Experts of a small language model: 12 layers, 145M parameters.
Below are experts of layer 8 (counted from 0) of a mixture-of-experts language model. Rows are named router (the router's row for the expert), gate (a neuron's input weights, with its number), up (a neuron's input weights, with its number) and show model dimensions 0-63. Each number is 500 + 50 x the weight over its row's rms, rounded and kept within 0 to 999. Numbers have three digits each.
Before each expert's rows: a language model's description of what the expert responds to. This comes from a sample of Wikipedia text that the model never trained on.

# expert 61
Digits and punctuation inside coordinates, decimals, times and measurements, such as °N, ″W, minutes after 36°, digits after a decimal point.
router:477385481485523448482475432437397444564462473470527463496538484397587436439594526545419451477490521469534509550465511461494519446517572517502531474549516459538500505506527542554529509522523542
gate0:533377506469524565541504479518477492499459479491444453493543544524557512461555565487410544475453535507501500556590541530516536533418511568559468505541522586522514515542504509544431426487507563
up0:499528513503476429476510601543527514506531523461538537567454485528500579514572551491453491513505546473530509452468476514509530503462564492559461495461522488511540460464466462471532653514425462
gate1:477471540528500554448404442473446459493565499531484414445527504560528598531450523494490491484483582447528576454557527492467527566429481518512471549511512500449473500424424450507430458439505472
up1:503457536529474504460398598522434470505546514566410433511486482576487595613489505403430452445493536510489542501571456480557520489455559526527487470543491488483450437523552487474534505594487513
gate2:524446546514528608544410579428422472497564532509573567479503503454637501421531549488496464557553515434547482504492518558465542496497576503480448484483478525423487578538471511450610478556505494
up2:432483608494564530515575557449463493455519509575442376512577429546468503537472548392497548483516478491449453463405502617502388508483464556423469519541528471462553458483540474533450543460449564
gate3:522524545577524424536476510461498463561459465562466455455543528409495478544512493562444483506526460523559479376510497522517493530584487560517469607457469494605521423558484575447558531551520448
up3:526541520494394418522539583408529449491529470620573482431531517525496567536558512504449434575613518500495561510479503507483494426486362443446621579421463497531500402546561515461454521538486546
gate4:516441543559459496487497386550554361476514562579517467484505512528607525571573422432491527493443478541579521452498499570543435356551480405480528472458425567528494560596560448478567534561477499
up4:480493488505464504426534469550546466411503531507499472572476566516572536584528468450353516409508442533601544465504459491539492327600452504439543452459416509613490565492554487506513561564471556
gate5:539518503592430500579437494514468544497521579400393553533432517528574571486526495567482526453460480532579532478567500454518457469496451512411547552503440635536442472534477437511528560515483547
up5:515557534462562439471513497463501498498498492570465484494605471555485552535444531540634461480518531535443511499509403497507491592516513500574522487481505569451527579512533483456465480460472487
gate6:414507478493502572503490498494450531485439499519551542481571578520507467507556586542440501565599474518628559470577564505551530496387537486551460533555575485489467569512556434499490430503546561
up6:474556455550459536545608457525469567605520484492507419523571426490487544506507463512499597459555547477509559568433543485544510413557560446386532505451496480488587526454478439505445445535474561
gate7:454496570520547461531507466464491392430456504480465442464451606514526432429507447513526487475441501425526453463527473454525521477633449478626510485428540521533537493432492545518502499528511495
up7:510385442506491499483484533500552469492494541464617514422466530511532441447595534559490527514388517498459461510481381462589522512486502495525519541445488473520463511442432523478469571388572505
gate8:535460470503490490491469457555395494533537503491489507581468453511424490515486487485487518544539516462507561512526522513541505395394373562509519558500477571522526513559563500521565503500525485
up8:506489447454530516482517570477530483487490436486501490456553517529526499481530637527535444487530478442608465418522408407551515459512504494528601471540472469494504566528581496537522453463409466
gate9:483527512456373396470466490534477547520524593511464460545521467547480489459429418519469513472453511459535535445511410542459484483463609447560569472521476503487475536490561423433462558471478565
up9:525554492443516516487502564556449471513474464613520451495535492541492497428470465418471550451469478448533476448464524571450355466486596492489512469438511520448480511506407589469521567469425509
gate10:428470468440547535556589458505456452492608518574487562563556471439519488512515521400555423551556412494505543464588497527551425498597484461448569475510540455541466477504533535477531536502488562
up10:428468499421399472470528545458435444452524579543438477569474443424513508509560540473524470605502424500506496558537503455532437480510550472522561459545467511484456509462421442462495497499516485
gate11:504511558500461494560565443481557458469451499420571426603449464529618567439587448462529519510462513444396498549510560443554534480550468494520432458539522535581514486573588531495636487466419521
up11:513481474555495494458439386557556509577502485553524449500493447476579506494497472635523569500542473442520351463461551482455513519508446378508423522496493565541505565514582483528532421465482481
gate12:507458543489544496550607431451527485397399468470481445505421578460537479491602577536490511521579444437465539547455550509547556480387425458506509572483536508524512449525548494553485450500574470
up12:412516507465550552502555491507555497507456542585603447445545577511474425540476521553443636522577563521606392469493553401588574520544538575496508481477452472543569541583544425568477458396504512
gate13:450547422458426517481498489506443462514467459401485470511545572552448387533454559453492566557442549528577613462444456508433558532446426512496463525566487536346513510468473410456395453534465478
up13:492485558585412555550536513462497537474520483533501548529502477526521481508557523513527358509618451552527520468394538573542410568419515512450559484426521560515479434601495542533436401452434483
gate14:427496522438512470465375458496520541527552444528565487534471533533534434490471519550483503471542469532449481518538467575548423517509415500437549453457529494423544468526477547508485524491426534
up14:467463520519470453518485523516562473493548476457499483562484500506461479540430494568518489494585558487479473521441464436509533500352501477574557492541497565353500490459451488493498468558493508
gate15:492561534539457513594500465547406586520434617450476536530471583514592504514533523555509529484473554459568556507474438553443547496566489410486459476543432485455510562486501529478496569523500371
up15:493518430407549435544497508546491591528518513499486446483493478535520458559522555491469477609508529563395402471488496502453548532514447570505483583494589529531560463472436494492484453532503562
gate16:467481454479521546438471437455443490595433471469590409561515497551613544448469407456468519451545561414518468594482529524470511466548566471470476484538474425428501481504486527567534449510553574
up16:507453470576452398546519543462568513435582504542445561446460502383442518460554488530515476480487469569471524574501480544563501509407533574545497562540581521517535535431447495433367593543476402
gate17:400449455517510464500567507547512447510524523424504446529554463508608547504559529522531444433492399475554438534434533493494587487467600430543496480422509457449503410445488469544535524539426438
up17:605566487413473490549517494474472507449460465483514557504414465459410483516442462432599543557442627535473498480549487506584425510468487536469506539622530476543453539536507523421457434441580586
gate18:530468386541427525485561520474559592504476524435527486443513516453492483447489526517608514556483503405425495405462526540420555576536465423474428599542418398416507416493532562390494474525558523
up18:447551465504490565534557577547376404587450607473519605529498462480560530501452530481545434501550457504503390536533508507533529463504434504504633375479564549466500495583583536497565440482551436
gate19:493465523455426607468494529462522409492459485575524563519504473553520484535434489572558551519475526545523467463365520466548518512459546495510583559592538398500507512463557588491478474532511565
up19:546445543453571464450501444363542518420466569528515506491492537498594547565586516462580481420457461492538468462522560565522512476553509565507516558479413499523489404546369428489535594410472401
gate20:575477543522489446521473515466390390480484531514444525489537472449505477539577571485501456485418413506467404538485456474508444558482512527506492509532531495519418459549562494488487510542528510
up20:549558522573423440447488588529408486421476479501446542517409584570560444456473513505445516494381523455424532549555491462498483553459443463425519462576535523444509465422525462430511534480539514
gate21:525501551496547570519461384394413495453592454392506499504496490509473445464484480494479463499511506518504479517438492538442450455506493548499513418529569438498563477499436569452541518499488378
up21:528514512525553521539446492431439560521505430446526480501546523550454411465499543496537457499529524527490465571420466521422441484481526549475515444582607432498568457454442594534538456531469433
gate22:582430519430656363497506516532396445514457433480520441528556532485595521529544521615568404421488530504422456523498435529529409529459485422586479407449458512582368444490485494548433554541620477
up22:583638514488549442485623491460526555492528522502454591509518457391574594418496353496482517595457476456574535553499549493653514478535367557495520435422525504552533527561449556435461491598587436
gate23:537462435548556543571484533417499499442533591562450498404577551451537467576417478429455468535492513500453479511523480507461501388577496590507492507485516613449477446454484503499462534596455461
up23:543434410536494489552477462450475530493505586506477486440526587497521509579445483441462496515553481510509422535568448519469545416535538516555478423544481599400448530465475436480410513558490464
gate24:513407466536523488467538614444528464524520427571529492483498432425542474481508494467556510585580518517585577508376423562481501525461575467503443500577502612493504593574493553523584510545517463
up24:412468468490598452582466455444558549461475376508470454513535468535387513466463466506506518581487482540502620581572548517495492575519484444459553506509541472509537467646612389467488470447502481
gate25:562493448507489517460520514498519444513479512457519484467485535520398487500613524415449478504526428557536485449456499472503489399556477568487471526407555463587504394426477561565483381497458551
up25:576547523477500384456447559510402536461508498433540512481427492554490580450617461565444592506584450555532527558478465454422594403482536443507478491454583442455379415459543524561499527503567474
gate26:487529523520483476533427450561406471410512472447527518505502568512566529456487464420571604449554524419425441532537520471587454412529463519505554538424485458479543507550563488485627487497529578
up26:461504463502441470525447486496404498461522526395524517448492524525620510479470473500560559488468519531428536486539567491558460394475525516504539520528540450536467512436524537546548522524528535
gate27:489488476570508519570550503501551527447437435534491632501477553470487510473490439490463451391388547482536444458603409513575471566590533440455544488381468493511490543410575535579442451534547456
up27:433542426526528513474550435442510473512496550480490589468536571547477419492514548483517454501360559484532457575529443459508490584557507465496439601386424492433503489561530498519456449467533454
gate28:502546451437597472547444370450474487606538463484538454503468508497486517453579507575496461481450492413475499487469452473538493457481592525493497504490498406525555555467523461616529500551521566
up28:529475469484400601491460506604564439475598499478496452525464387477538538464521432449442550535572521532493535624478568507505423558496464564530444446460511513601443476546552523580566467537562537
gate29:523483593488470534487484489424342465581550393572494441437501503494455449497513597483511518425437419480499542482528522600419496556546520499466453629549499540462509544526520513404564587468446529
up29:516495502589544495510529381540460503554582454451493563491475543489431548469440379396498484534660508521464473431547548542498490546501464493497558486473511481497511522545517406463599551459503445
gate30:478456541454501566488425468607486395469557458447483578482524533498557505432492487400604561469492505501431457519648502512500585511479545473482537478480462584509591492442481454544396542521552542
up30:487400418504530548470520438364450534501461502553530488519556575455563530511510523495477531442613511501486557476471471543545489485551493504613448499512522661394487487510499414540547602505434525
gate31:533481478551564461513443546446470404511485439402478511547510556473524548515458441484532460464501534447476454610485481472602616469514542425562457474424512530505540452385487504528543458542457529
up31:554478552511510547564531577480500536546539474566500503494497416536546559448419474448512566532531464534497472466504517461526443433606425504362552469489493504548532551576548556462446497512582494
gate32:549549498507546508505459537467409477515473538497466512517538488480496448475473553521559465417509456516445435487556574592481470343468412578522579579462539479494579437507489553494576465501550516
up32:436518478429482474424576507461582516519477534473504501417515565551424559510583522479518509533594532524507535489440480516520418546570504499521441432518464527482516408518531555533517427457522476

# expert 28
Standalone integers in sports standings, track listings, scores, times and coordinates, such as 10, 12, 36, 5–7.
router:554450498545445482552489496370473502487476469477491455477526486491605471481492459463452524448456476523537457561508475419485510447564447366505535489481486461525493459533463539507495449557476517
gate0:467488510499573442559520507456447486524535467503466441472447497480439491521554577532464550496547465511553544493484461485512510450348487460553444522595513568531353476538462409498506518520433428
up0:497524604544427447537535512561456541505511539481462526483483503473462482468400450428400438485440407511484483554468506440424459466616596469442494467489597523487567516521445447498421473481400504
gate1:514531544500419363530385398525471553443502538468549457470585469458392519408555423508580441519478507528570464477439587513519526531519495593529471510488478406521542577505616589551592465572581561
up1:547533538602484543592501485468528436569619476509517438527504550460541516419505489501462584510473597495465539542526481482537451571533505568479497495498508550519538447613465491568528537388400473
gate2:536533461539559551427552516489403540511460529479465491463471567512548573507589481540442504504436453542530543470422467475572509402469523494535470597530441618390418447487498517459539473437475469
up2:405520376439557482489533507490461478451455579434503495438531504481568488538568491465425459534453408472505492478513540441580644441439517458541428561506484592421458418447567504437511462418396548
gate3:455557534442509552476535486444459434523553471507449464466431508507447539479524529433536508394460524375467523587411512528572481468491393501590481524558527479554570499500547517479503524472551534
up3:552474530464532515596462489588497576582502551460577494453548490432502537456477452456478547579488502567507532537521430562443495455509598522424441496489482463584420522532440469464576524577460484
gate4:507553515477439483558500466539636427455468485496479448458449540386558538574495546496499493486534542390543500577553509503596538533503488515534545531518476489508464442500390476485407525531398433
up4:431465480529504509586497504540584496386481490462472433541412592386546610596453473463552469509542586407542531642588503524558573554531421529561577453477440545525503382505516489420471517549400483
gate5:461547497507515446474533530492437460460496518437478470482502531519552523417498515389481528441454509499470600549572550374577524529505547507380498498503516483442425453601552391473496510460509579
up5:507546557466451453538532536517429465490494465488540391506533539550575537445562517399539516518427456423478555503548577384502480518522540501413421426473505520432500484556538402483542523505537534
gate6:503488558498482484449478452430464531536570538583481504456535489466506523449531478519486543551527490546441477406435582580499505464574509486504500535613472394513500550504481571385503521554469515
up6:423533583500449481501512431407432528535633516533499550452511468424555496474474406478471533553497497559531412427422561580470567367525565475432499547529530400497510574449522634437511532512494515
gate7:487396442519521530505459505512559538363443510500587438557537490610553422527630513539531485552559478520526476500514511395482588513468492322469421502485483545431562498407496591538585439508450506
up7:468467497508551510454526572497434432610447587494440510506416544490561389492485415466456527558413460460501514508513445430487444576458429548599600532462407505451395470615517455533592523486561551
gate8:571542579458481437545498498497472508425545536377529464535513403482554543456456562520492479460525538531509498461564509457576485473628469529483443485514494495466406508480548472446420503542608404
up8:538618535509551469547496552452447488466472532422527437531437449472477492432381495510484468489520621497521563425468548567563520450587456510491463474530533468481401504511545533526516504547603514
gate9:477415479508469549516497503531461483409444482553426496559462575495526559453519465519493409444496493457588582497547554473454457532503444443527539460475549515587487474523551525470545449573548525
up9:554564532530489468507479420451491520506526572433630474451553504519520434477459500491549648565469518576384521534498472522548513502482548588484452543579415466415526426449434512592487509445474524
gate10:505498499520544513507524562517510435503467545496553497521460436547516501454435496499485456480446525482482528350425586518522482565484481488601467426482462498507485583517480457388482487568546418
up10:484525509412478516529490469571440489553534529483494519474578586412512488606450537474523496461478494618552596495495436553473528467476535417463485543527515542445545428478509549522580563525494516
gate11:489410505599459639539547559457345478601504483526427459533490535467589538495533498425480522484449521427473563499406474459523435456444422584459502474511549531456503548514489466547511582510535500
up11:499479543461510463459508541555585546482525427550555491421487408499494445516546480488509407517558471514493438510458493528461548520569526483526510491494508491471441468497417472489483474477555439
gate12:496459563521539572457482510448481494466446515538440458552496494478557567602540467490469559446535517612459456568542403495513489501505462477408468455517481556592430552596451455419522576556512511
up12:532519594468540512531521519424506518504432516523405455553448497537527534511538484495476542436523531609495492544563468539475538432596495506391506488502465579565431518643475441432486527539557470
gate13:458514547668494494511565500529493492508396479561446464442483614465518372545447448480365452495416535481519473503465607539585506497559592541461462552557499457418496502553397485535416529604504527
up13:416503460483563522540433410493510465426508501476473555538576490477460552404488483479610454516637543517536560478421587349563520486462555523552499509419445501516532417498575480572576493425519510
gate14:456442390444419583519462467568434455492538436527458498562462567467579505483480495437485465515504559455512511577526524533490510559471471464472517509435579469450402556544489573544610517429497495
up14:466577486513590459496538576502509522536463515545511570482545469534436548502505435412495499486525505587584573441480475448486474452449467459573502462498495552504526510468572516456469507517511512
gate15:509457475574464440450553403534493524467545464554450493505540532483604479432552495501473465488550521541520543424454401462459527520531443449533546544575507581575513526494503430552369460535498521
up15:511431515467477509492467529425535464542516490477539491477490556516441586580467526458545501494418499437500535588498518510611456486479564469440453503506430457428513509498548512505642511518512493
gate16:501522540403613446497467459526553496604490435509557446492545491531515498503522520519481366399487485535467440444551452499377415489518483476526545392544524576514563571449516506525505559467496326
up16:468550585383606481527485503546495480583521477498477512499552459491499492553408520532453511490451498555578506477565465508501451490499412446445508466519458523475578556469505571530508452470505387
gate17:479595575443527476568462423489545531451607554442544509470638464458440664410485394501447500529434475461550603464540513491508472521500474532503491525482422514477559484397563560494533541446451402
up17:464565511453453454559480387434537475420605568502599490556569433393534534456533454486421412607451473509525569483556541495506481549503501472450535484467430545516561451503556583491509537508417387
gate18:498441516451424607413486499503508515390490537507520470520541508472562428568540477589481551510547466409526515585514555499437500478490480502421449544428566409471474466563563469520462550486512511
up18:560489458449428533456463457582482436473517484481468535499551393445459525605482446558453502546619521466490579602521590465421488489507519522464523554540517359509518463458506537505442463544485505
gate19:491510389517545553506505474557503483439521544499535554551544471547590474506464559506537434525419470647419577555506440458436503545500526442397641530535509567494387506519580508426492576558494482
up19:503533419513538579511479471501494509478548466440516528520515500483432432491433624438526506473445460493427546512644476480447502487516529526453470583563518551460462544521463551486372488468492510
gate20:485556553560452558541448530413546522549554386533502494447550543578565456509546509492572540563496465475480487459480424411445439445524436546442542472480518453424471550468476611397587485443508559
up20:471495437631493515504535574426433473494537540550517511443560558517597442538534487446536531538492501532548498367416421449480542419564460548587474562516578486490471576487485545532602458522533641
gate21:503515552567543492535515543552359493472558573516543419497417534440508516571517489479451447479474386489435517490538529476434523503505414526515485468520482517467531497507434495511426438531592542
up21:479528545529469503528525479465459428504526508507504442497444528439452453542596531553478497484609439478506531435460547418474498462489366518491524415486502604444452535411435528494578473477598464
gate22:571467360476510535564458528507496580545548418435457471423474526470491524451545552642422499591413450481559530453513528478480510442515436437504455546583478416477382515469472575437604354463489428
up22:556492392399508465524496534474514495449551409415509539461455557426553562551468546528411551575553480478496437464486559492485434416464494516468558581545457516462500501488449474498405332423498516
gate23:451511508531400475494514496429473542458469470469617499428567519468426464530423543525506562419494541564428397448463563485511519439488483523560494452540566492550552505521539534473564483504526577
up23:548536515412611522533530478492476493539505501521478536523446502452536487530539463435517548586531491447493635504466512559538482518478540553585485609384465443490499474439429402523427464473472443
gate24:486481492536430508531507464478497487589486528553559550419550411501457463474532432474375609479489549462391449586529412462480471605518601450558517444547564516527546430575509523578436490447499499
up24:483583570469555480457420546541506519472483484538525380545424661501542483512529560505536372545487456507647573430463567528504490471510447568461544566498519476465486539495524462470550471499524526
gate25:537535569522481378477516551493448500453483480510531435510496496535522480508449475455517574578538497579469545424430534614447596553477476555528497500475513532568473536546422460573559478438549546
up25:497363477519469553501435483612578413446523462509482510523578449494457481509488532439517508501473466515453482557587538456442420468515520549436552578476403429507437458482459520466440493597516446
gate26:604473442497475520485411545495405459534513588447433496457450505490386492476533519470486508410454541537565496671462468525492522410537582455463460454542527508540507608518419568507435570497549473
up26:559459462430483481530434485468549439476511544532415518507437479451447509424504476479455528482502465531540505658466487416597487432533577436456398460565494424419501535497503579496383518444584523
gate27:575456379512560570386450510489444538513500546436441485529454559445546447488553518525545471495441512625506504448525452470416518507470535465543439451505496520586458509390539536481399553476539522
up27:472453401535509430410430494567508655499502501490477401561522491513611504527539477469590504495567548545531501527544394480441514519519522468574480483505532508505438506429540532522531508517524504
gate28:465461528498498416520431471561550506464529507531519527536508463491435470552486447511502479430566469564533483559537469417517428453441469455414503530467434479583590420500506525491431496471563483
up28:534488496487495537525560499523486411496502559517516469512444506513511570399572536432457496530452515442413485479535537545504535459527487546486551470502542500436361587473452513518517500503456515
gate29:478445513570498510457586461488506473391574542465480522476494576565543470577373477416511579488551549512489535489478641464471428498448542482533474514438500518535493410522458493581488550527518479
up29:481580473424560465527443499508493565616371489537545541510541415519439536380621516599541412456516482576559473505490354482507536541471482513535529460558513514451443558503556538384563473468454521
gate30:498566484457455427468502508506447469522484474467533473460432441568559584448482496411455471539487491564578537503564408410513463522476376446450521546429526519468432593513502564533536428495496521
up30:541497464539490497547485517476502548538454576493460431437480520590497491443433543511463517525496490474517525475498512393574435518479490446449548539545430532443488506519550517496518470483521477
gate31:520498604459518585457493529393558524605554480483521494455443474525471440501512557573553465517533493586430470397487466556438443508467548540567436531506502512435492499489449552432499499504568516
up31:479595490465509471575463557445559509451510504631482475516505484501595472422429418523452477555499524612420512462539483508508494540529500517497577529499417516388566509416480521508502528493485461
gate32:608446476487430433472560518444541501562573474478471613453511520423467551419502517554564463426465522454420493540496411413559489489593479502518552547562535486486486494505465543537480538526488493
up32:474471434406416425461496471469474523509495545520515555440504453400504521418466534561580460425482493504470516518489383446476466467581490549560655650601464431560524470480564482579526566504523522

# expert 5
Digits and opening parentheses inside measurements, conversions, years and table cells, e.g. 620 m (2,030 ft), 9 knots (17 km/h), 2006.
router:560380428516470554511516508401483423575515455467496466497452457490560496523577561550516437512450570576505555449409471445509510546491452478578603617589467496452497444499543485494589480499476521
gate0:458552449495456555465559596469567511528399509485521528487527519571541471483582482476449546566492534438555529570431540484505533538538523473432492521516645504490520543507445476500456564524489595
up0:573439409515608523456565512464548507555430495503435445531578424500544505573518512419369475526513482516498481451451484452455478566568500502468465497541518388467435544592518538524395571495463525
gate1:496402510520451546407594468431463526466482510550442536494544512423538497387529468515495350446538456444437448503457417512510470582530521502488524451447462507475510495419534614478490587449460573
up1:492518456466509453450430510624496542371554582515483361373444505483501464529501493503554472459463478540594506498509488575586418496477491596465548442448479511536433483569548463441463630577533666
gate2:534401386488447472418502516464422513425613422446474447554370542515496513537490511480518509473558453504487492449443412496481525578520415542545469538483543492579519483405500482502586380506470572
up2:540502460542527489503474516527516501390440471442479467522528520457622540478465447613507406484439518486578534492519439473547620492502515528454389505514542650487495542521514506446440512462533593
gate3:497444502401541477438480520557428508491495515467558524422572442532574595614504542490484511490475474498505434501484407558469507420456450508486462497433561523627517570527571500522569487585479507
up3:492495495549611581567490531442492392529547567501520437462475591479604527510483483519558443483423427494552452473479552474515524513542505575506553518556446431520587543525520583500536486499562527
gate4:483473559488487508538450579449545527445481475480495465442437492531442566537525491516516428594528517536421570572442478502502483558527510467522517431499529564576430609554452556489549564516368546
up4:489526519474511483623575414411584534579487476578458630476493475460494529480580507553469549541508502572443542503582483574477566500513474522558514520499515537570545481533464502465432554437545429
gate5:463516534468536516555463525498433509510473458386505515493543489481445424383542586504470508310507491478456558493482508423465462411521396566402494540506541484600613467526550423403433541480463569
up5:477458487547508532542543584451644534473475428471406450589406474447486499444561535418526562445537459517487550557497494490505517506495479542507460546467552522490574448460541456417433495479405514
gate6:476453507426406513480523389462535442476485539515443446573490494399552416476599566572545434491532564515395531501537522523501505473519569511458502522534462467534481484512529565474478521463559507
up6:541616552493527487420450587617489528550511534474566583519521564565458576578543444506467470451504476546553607533521468537506456444560523494454588486495492552415497500533487470475474478507476496
gate7:532477498485449560452581496524569441501477474411513557480486459586491579395504462555529404486496525576468424528465399493527458534523492546482537482514450544552440458525520520516473451482556448
up7:549526465449504499403551422502501425547521523564589536468485564470494548422503532558542434570497500416505468524574493570490533473606602606428497459462470506462548464525482474492486573465532378
gate8:426494513504479528507404559440455392559628414490502478490506491491621460485470503544454458438458554518551463537497461501589552526427575473448531611459471525239472533523556502457389544452539491
up8:469519499520565467533583489551507528432455584532619458449493511549490487545524431385430510460540560553522572526488505536517529528459501520565494461520525593543537407507502451504476482449473456
gate9:547503446580484497422537417463460472585481478416534498442460531455453536529572436451460431373514518385616487493521490388588470493582566456574459513524452458535583483517517568529527501531461494
up9:510581579543459574510538419461395543512533570406511546496511586551508511546584474523498547396533505534544436443522514519553435378483542444526520486483564474487478489518444501458579517497425481
gate10:561515444522453482483432494494520432448527456577437535484582501463405505492595545509405395452460576519548544543468459552487492589430533580572438634532477517564488516465527584368528496536483478
up10:526527512484523495436497555581508463541475540492522407573503489515463512335491533495509362481511569536466476488510426463445456541478468462477625524499582559540459557527524452447493411360529434
gate11:398435497465443360590551533518523476523312483537516525472538533556530440470514452513446544509412504409409500467509570485564504520485496471473601490456386468523491540571512517509466436605547495
up11:598545508449480554456383468612512517547610450388518490543513465473428575512522554590565424473519545574500484527585440441376518497453473528553467452581505606500431438515600555523542444425546545
gate12:625504552492432535452522481537446481514442565434467417494509541543492412530528436496492454522623465599413451479530523496475463529494449578441501383530477521560455514526522499522500630474576576
up12:492542511420621510565467394542471472608601563511433593444545528415464556446479476465515498474452570416545536434576524549482533516548477523547461555459468492502549539486504619457473462491494524
gate13:405490574474509497545585589549428508528464477450474551649542489524531515490590634496466484431456462550467559492426442382512437518480427451497583451555473478537429492536506437440525485494417519
up13:580549452431417527531528604502507531493479459535450578570533504538502503557509569559435536507459482535502484557383462522493459447596577544579469550596469520556358614629531534530570478500460477
gate14:518493551544527543480493464600540519578452456445451428492505530490536477459499481546505429568533461470482522524501520469535442479456395452596419440486469529525520424509423385574464460467417543
up14:421572549620569462589367447472545485468527603563563547453548465508415546518565466480534498505476534519468510449462518551493524559593580552436474540550542531469508502490492563507546537434434467
gate15:562497545506554491402536471456567553492459488508559522505513481412494582518499522512550442505477573404542429467424554465436561556452463549470489480507492531460558513489490456532566569489532494
up15:535437514497548551432424501493517509543480457455619585495546573484475546588436529508437455529476526522450434441478588517449573524425462511549494516538480514473561564483458518523637469507485520
gate16:504524473501462486515561546531457412521441493438559535470457480508487431542505502562502512473467548490515465358522393443439542446490490516426473572474521553473486532533479536477496541508458515
up16:400551579443514499523566511554474507470490569473516498476549345530531492490402539492449503401518462519387450479513450512568461533429509519390479514469589527501472491546558452464570513514384479
gate17:491428549536475484487507558456408525486523418465404453495510507480520531458493582497512480535404517555537464484402543549438496466454406503482504572459477494428481494501432510476499583440536446
up17:449490444448620404382459503497578506493556542576477436480623576486461516455456441520545557547456483507501535487442529543476590527560491504471515481504563482464527442533550413478528438521521475
gate18:512579510554459501568584517408493491611568546468416560507539504562522401481449555492498503587461478511516511469470480594495446614504460423486461374533503521364451636606494559502491619503432477
up18:406444497464616471498429588491459425455523503514424473509445493550544487600532619470495585486513491490477442592495574519473524487524545544528573549523475449446492523471526508500537503456450489
gate19:404584430445488453395545459498488507536551500494464438466513477494517481564499525565438431414470484482507490562500431494481478461461474468595515529516530499519552468490582504509479488481449399
up19:511483531550438538532502593560558429548500549534516564494543510521526502566472541467510509461582565464630523543526499596479445516425471449422524553444499498555533541497544485545458595551473587
gate20:511538499451457466532497464383499470494537515407526497514382383469578500501525396484538448541438520528496457459482554470527526497480511465515485461555619430445507500508461356560522560515492456
up20:539479531571438527451519531497538452530531567513506459491493477536430570518463495432430480351486491430437470495489427498400534534552474475515503511435378542669581543513506465435491498504566453
gate21:475618439494532609534440494404466397442513398486450516552496426510506453430513491559530502531547534470565636535553525521547535468530510527479470546434553472476453459622486505500501425526524581
up21:473433463444565403450515569502490465540538484479510475458554419506461467500521603593514436504560503458521497535530394522553500559485434502553551588341545419537501419556545401542441467453539462
gate22:499517485443517435491535406609594371584459504539586508522473473484551447522445473455476460419483600467472522485481523496439497593454447471472578568515529515459528454447497465565490472461430558
up22:463579507397417427468498483517530473525488561559410530482385548530527485451548423517460523562445550579408420528592532478458458542420486455530573429498538470468502468409473477444535474454425553
gate23:468473510519560553477536536413482337480507522376512521508498594523648516583443553578525498490473518515461414535459456486526574432559542542485544680479427391435518541494512550416519472401455534
up23:468499490522522563507423568523569506456554496485516464443471495545575504480507582624508569558534514516487516403420393425488520504532505510471495634487400344544523442477519517422576378426536562
gate24:560513442447459507465544489572489509534464406495522579508590473458408477487454448447479352454500446500516442497459553514390494512480428529508385602501402521468531508498498482547523477503488551
up24:403540464506640460512469468585543462539481412456504443500563565492544471552530471520437418425536517436540534567491530467417556535558475497530532535455455492527391419445393477481542591596477483
gate25:526417506436457483440466510493525532593508489523449517381487455525424560505521458512518556530509515402523516519491544502501511479602512450532464450542408513398535570425473517526472365490440504
up25:429527498555528508463445526553533474548468402490418413463548534494555437536464394526484456472485515522500504531495520379554503473477429594497600537524447454510531485442455374479489473517523511
gate26:498524520534403540550387392529455590485546484485494509547506543569578448481516540468509520503394486606553451471485402468499561476465488591559484507586397477614506563530494545491589479550487562
up26:444631506470439491497515469458469557443368530534439467490504482540480470521559587457443557481502525461459389514558567523512555500589465507463503502542566475518433446472470533448506480543547508
gate27:473455421468495512479508556489531565507406402505517478498519435560504448488440492481518470518487410473563491531521536501569465501551449435521440532529467453496472514551492466490404560609466501
up27:569580497478359434493485485526550519546511443463552506484518596486527459525549540403526482497511542591598459502524490503449435479464451587566491457397461578511551576574425507537576517539515468
gate28:552497565394543586535452513497365533577483519507490510537551493551506434488510552514475506554536549466519494540458489520558468532432420545559574512617543566409417424632593417601570481557568553
up28:542504497427504528418445495569539560499487465520520489470493543460425500468558585558484588471479453452508503523477458463482469599569527463432518519412389520536496461455456481478461494531565457
gate29:480481542501506482507533553461462506583568437571438440521533534447538516469496544471438536469508494533450476508434400541447465495465508575484507488426532554495444495456393535560541462545588445
up29:543507532441548427481579421444444494590475566507468543576547517534583483505490480484423500476505487572459524508445470531552586457461471499541545535476525531480421509486422469471496466467601468
gate30:595450495564479518508501504482541563555523444432363407525458574453508517449420452479466563455521448477459581503627537468519573442462501463531509478575470513552515466572414505580463515502437629
up30:513475457533548449437597521506528434541497450474438508512504521450489560426547483457527369466488395442431548452488471542591539490389472457515575415423565568493407513575485528468498459479466529
gate31:485433520468508541471518435614486581510434459463523431513580465447463445499400486575458580489494504557410522527434514446482651482530409520545495459454461537557390504458569437511539483537595492
up31:478552519424581465479466520467511435439522483481446484533442513506534562499590537501441521432429418502449534479491518529517530592525494461510566493553484532545424571419466416494489460500481525
gate32:466541530534510577479478517451476410474545492573419468473505574501473493462421440468539513504505434483536570521600587518495545520458557485542566525542347484522508540469444509606551437540500488
up32:528535539601522506468536451532436578521453500415497535519605528539629465600468488532555505446481492559505480546472514638526564492607530612554545529427518478458425498547443537512436541478567538